Experts of a small language model.
Training: a variant of SOAP for the experts, 472M tokens, 7198 steps.
Below are experts of layer 4 (counted from 0) of a mixture-of-experts language model. Rows are named up (a neuron's input weights, with its number) and show model dimensions 64-127. Each number is 128 + 24 x the weight over its row's rms, rounded and kept within 0 to 255. Numbers have three digits each.
Before each expert's rows: a language model's description of what the expert responds to; "gets" lists some tokens that make up at least twice as much of what it gets as of all text. This comes from a sample of Wikipedia text that the model never trained on. Tokens count by the router's weight.

# expert 24
What it handles: Family and violent events. Verbs and prepositions in biographies and plots about marriage, kinship and killing, such as married, engaged to, killing, his wife.
gets: " to", " with", " and", " of", " by", " married"
up0:121093134117094065127149093097161125118155168111146123114111130098122151166119067131162123083136141140120170131090158116109116123131124132139115134128130103119091135083159099095125125136157140
up1:182130107136146141175149131147104135153092138137126119129150146084130131175150139117152112097124168128155169152134093099143203138134119086152086142133122113102127166079128139104123110099107107

# expert 7
What it handles: List-item dashes, markup. Hyphens opening bulleted list lines in bibliographies and See also sections, plus LaTeX braces and word-initial pieces like Pro, Ar, See.
gets: "-", " \"", " Pro", "See", "up", "ed"
up0:115058145110152140093098146130109127147074104093095143162134143150158128139155138107105138134085162126097107106149107136119117153114130105125098123148125102147079095134100114168140107096155088
up1:159118122130131090115148110173151145110112144128140121122139130107124093099169119149140097164113122120113097123122093108074153092115123110091076125117153150128102118120127149178144115131106170

# expert 6
What it handles: Digits in coordinates, figures. Number pieces after a decimal point or digit, above all in coordinates and statistics, such as 47.6199°N, £1.2 billion, 1.5 km.
gets: "th", "5", "000", "3", "7", "6"
up0:153149102138111127084147105078147130145158131147119103149155143090179142146170135145146136134183140112072140100153151152124121115131097155107147115112128135118143143159137116148133117160128130
up1:141135103131127135143079116120160131095142135154134124103132088159107111140126123124128111069094120130159116137144169143113156123130161089072168156114129123126122127133140142110153159152089146

# expert 44
What it handles: Foreign name beginnings. Initial letters or syllables of Slavic, Hungarian and other foreign names, often in tables or lists, such as V-l-achs, Z-l-atibor, Kh, Pol.
gets: " T", " P", "l", " K", " L", " B"
up0:089121176105169080164136105120084084119095122123117112184160149162158141134157110133097112163144146118148117131150143108157150129147083145113081141114130169162141134124160140097104093153148085
up1:143101110121126085097085107139138104113117127140078083131174174111095167125149145150133103162120091155114158142149119119120148176139164127144083141138142134090140090148158108187155139173092142

# expert 48
What it handles: Title and word-initial pieces. Articles and opening letter pieces at the start of titles, French names and words, such as La Femme Nikita, le(ather), j(urist).
gets: " \"", " The", " l", " the", " La", " de"
up0:123122124093106163118140132101117066149151135153126132140082125141105134130155120120150120119144109116136169153142170136130150104138110103123088153116119108156122128162156111153111157107129106
up1:121194133135096181160152126118097185119103116158142144081143148098086110092109118150129122140121122116134163117096081144160146103146174143128114097133124073166109119105153083142125118114157134

# expert 41
What it handles: Capital initial letters. Single capital letters and abbreviation starts, mostly U in U.S. after birthplaces, plus P, N, vs, Jr, Vol, No.
gets: " U", " P", " M", " N", " F", "S"
up0:089152138134115136089105125146139108153136155105117137130137106152182110097153142145123126119102098160135101154159119163111125101117112104153140174168144157114086138152085074122133182126140119
up1:121131108100110110085136091123121114139106086141096120112121125140122130082147116196131106135101074145155091139153138154139139150133086131150105137083126150138159175123085110106151120093102105

# expert 52
What it handles: Stat list items. Line breaks, small numbers and labels in sports and data lists and infoboxes, such as "Pro Football Reference", "• Total", track times "3:17".
gets: "\n", " 3", " 2", " 1", " 4", " U"
up0:060107134102106159160119136127154100103157098133118170154150142107106125118097159102133087134121152150133143139142157171139177125169127150125148109127130150127137130120123095118099131160145106
up1:109119160063100182113160134135118149116145118186125115100127099088095159100090140105137125085094173098154125154145117124195148149122101151094128166127120103112157159134110135168093132111080123

# expert 29
What it handles: List and table item starts. First token of list items and table cells in award, results and roster lists, such as the dash, the pipe, University, USA, Best.
gets: " |", "-", "|", ",", " (", ":"
up0:156085124114072163138171111144127168142143124154153162168110130119173125172144107124073081153118115130141112102135112093122132107127103090149119100146080145144160133113144140132142150141099164
up1:125103127131114102109103171082099109132100103125159162123160136114142130125159133105156167153084138163143104168152178098135118166141154144126094072144117144114138106133117131104152112155114127

# expert 54
What it handles: Table pipes and film terms. Pipe separators in sports and results tables, plus film, television and music release words, such as film, released, TV, episode.
gets: " |", ";", " film", " released", " album", " TV"
up0:098124132149099108113135136116109112154143150134136152114147138123088208154116156120139186081123146102111149139114091133126118098119116107168149096118130140127077148114094100142100107096109130
up1:157148174159106152118095135120086130124124109169122143161099149133146104123089080121123141096112114102121113144183087113155085169139144122124143068107096132112128124127131125121155176118135096

# expert 15
What it handles: Name-initial capitals. Single capital or short word-start pieces beginning proper names, titles and band names, e.g. Bon J|ovi, Da N|ang, Grand J|ury.
gets: " J", " L", " R", " T", " H", " N"
up0:135094129120141159164135142123113145117169092144138161128111099116113073111099115103117114113108124158098152150126125133110099136170120149102067098124095165110084120079135144096142141102127132
up1:153165140132128143152123123131187113141128122132130103127126139117145090114133162138135115073122107149083133126114115164166156157102140118140164116125104155143113112138086080116131100166147131

# expert 5
What it handles: Years and table cells. Year numbers and column separators in tables and bibliographies, such as 2015, 1979, ISBN digits, and the pipe ending a score row.
gets: " |", ")", ";", " 2015", " 2009", ":"
up0:121122106123154138149142150144092141172112140128141100130093144119157131138097106112108162108147115161108131113154106156118142091096121117138092161148118178128142076179110130098139120164158120
up1:162142118129133088129159143153114101129084167126088104072132147113111102189132110126106104149158117133129114141144120114118138131118146081109119151132120114137162103132149144134143119113141168

# expert 40
What it handles: Such and qualifiers. The word such in "such as", plus this, there, known, used, served, available in explanatory prose, often after a parenthesis or "was".
gets: " such", "A", " known", " (", " a", " this"
up0:141165148098103142116112156127144102098104078123136123106109101106124136117167114103162161154135133061152133144133129166112140146133148147118116092103138113130111128129157155135146126141166133
up1:139160165163102149190144116132131160144123131172096165126130137138131082147133113107123135129097099112151191119082157134137160148122105138101135093143117115126137098118128119098144111121150167

# expert 25
What it handles: Articles after prepositions. Function words, mostly the, in, at, and near, in place and location descriptions such as located to the south, at its central point.
gets: " the", " in", " at", " to", " on", " of"
up0:105106168113201115080134114152153101131133088121128093141103141118128099113111119127125109114117128121113112126140106177093117133086121135110115136145123126151107126113137161106093129165091070
up1:081132146154113127144159123093144163095155147145109135152113100138147081132105141120114127121139098158137128137133104123081077134121143134092136149141167113142085097089106113134173110154099146

# expert 20
What it handles: Biographical copula and articles. Articles, as, was, became, he/she in biographical narration about roles and identities, such as becoming an editor, stayed on as, when he was a child.
gets: " a", " as", " was", " an", " he", " is"
up0:121100139161126105126120137105155119137155122139159144092131125121097127119116116123156113154142126115144144136133114088142135079160119145138135165128133155097142120075100121098124102117093134
up1:120106151150147142102128115104115100150161139130113084110126127120134115172134099133145104132141139156115154097103134148126108120131157114117141142115123131109127104092125136118108160104159118

# expert 12
What it handles: Verb-governed function words. Infinitive to, prepositions, articles and modals right after a verb or object in narrative, such as force them to, prevent from, would be.
gets: " a", " to", " not", " an", " be", " into"
up0:125089147119128110126153136112119133105098132156075143091083140090132136143144154120082123143119102111146132151160153156161134138157127136137127133108092099111158148145115086120164148139099102
up1:130157115134145139167095087140152153095109154117133134148097134121151156137158159188141180146147112127129147166155080109137142157131132174142122089149111096095106109137190119164123094124134154

# expert 22
What it handles: Determiners and possessives. Determiners, possessive pronouns, 's and small number words before a noun in prose, such as the, his, their, its, one, first.
gets: " the", "'s", " his", " The", " their", " a"
up0:105110130118128119178126099154111149132114139084121119155123112154100089163158097132132133104134111155118149135142171159166124140145152160125140154127129154187074120131159129176142136100151136
up1:151105155142114109133142098117100139120123095135155133120084125130129127160158111136128143127149141131132150171145125158113136105183130151065172138139173143155128129118122133100081107109114121

# expert 10
What it handles: Table cell separators. Pipe separators inside wiki tables, especially in header rows (Candidate | Votes), plus markdown divider rows, section ==, semicolons and ");".
gets: " |", "==", ";", ":", "===", ");"
up0:171131193115147145114148137154129157169172183146126126115105140129135142110118148177070124134144168125175113150116093133127156140156156119187100121089130151145121151106119121111112105154132131
up1:132131131084128135143159139155090155140117127141110111162077103159120099114153116128085111111126090172142119183139120124155145122147136153156126105139123095146129077169138104113104117127112142

# expert 42
What it handles: Time and quantity phrases. Prepositions, articles and quantifiers opening time or amount phrases, such as span of, in last place, recent decades, several, During.
gets: " of", " in", " the", " for", " a", " to"
up0:132165111111119094104161116172148117126104170123119108138127127160110114105089165168153144092126122146139138107126110105117136153131114112155142131136137152107111138136145103127104126119153067
up1:142113124191140131139120099122128132170119165086145165127127159080144101179113172182144154082102139113134118104111133151129130142116135102143101090062121112152131133132135134150093163106147159

# expert 1
What it handles: Table cell separators. Pipe separators and semicolons in sports statistics and results tables, such as career total rows, race finishing lists, and football positions like MF and DF.
gets: " |", ";", "|", ":", " 0", " released"
up0:131155146164134138114115149093150121144140112128108155099190176127115131129110128102102143114119136120119097052115136138140105134083103141105150119091157124136110131151127111103122127171107124
up1:108148107088148100115135099124136116094135143150139120161131079141153098123135157101099132099108132145078099120140127089117144156146130093154151130143116092080130159089153127097122131143176140

# expert 39
What it handles: Digits in numbers. Number pieces after colons or separators in times, scores and statistics, such as 2:00, 7:00 p.m., .559, 4,500,001.
gets: ".", "00", "5", "1", "9", "3"
up0:130119104125114157178154130125090094145154118155173112091138132159120120099143171182133125142158169120110117121162071135143112105130135099124117147130089117113082118162113146108122160096140139
up1:125135126125147165163142131156142127131153150110103124168126132109143121111136115108124153145135150127127080202101094150129106128077130124178131183154144144119125108140139125166132129118097145

# expert 51
What it handles: Taxonomy article function words. Function words like the, of, by in species and enzyme descriptions: "belongs to the family", "described by", plus species/genus terms.
gets: " the", " of", " The", "The", " with", " a"
up0:116142131106094153149135138126106130169077169146138103136111134100128110135138125155157145122132086157146129123158115098112135120141122122119106148093165123134127119156183143181132128101137132
up1:161118120107148103148133142101124193103114076144153133067120164125115120122121153142113119134115119166139115130099110158158127144145117082147163144161094132147121155126120161163121122144099134

# expert 60
What it handles: Percent and measure units. Percent signs, units and number endings in census, demographic and geographic statistics, such as 51.8% female, $18,750, km, east of.
gets: "%", ")", " one", " km", "2", " each"
up0:103149136148114158154171132156147090108120115091114164137148155081149119141136117094076159132098118147132114124149101138179115150177118101149130115098141147116116104121135113137108122114114133
up1:130132088138134166148159148111127096133117124125169105140135069089125110123186148143124119091133154099178121148140136092137104116146137133107134116092108155084131128168101141158115155106087121

# expert 34
What it handles: Row-start table pipes. Pipes, dashes and colons opening a table row or list item, such as "| No.", "| 1.", "- Release:", and date cells.
gets: "|", " |", "-", ":", " -", "==="
up0:191139112106139161142147154175122137162110101138159158091130068103145145102120130116121130121145098141121123130164154109122140124133169131128127139129150132126113156142136073104122162142148088
up1:109117114135159081117099151119132129119099144166135155152116091134146121146101127077139118137120097141107144118129087098121177092149157130113108135124137111175109150127148139137103109111103126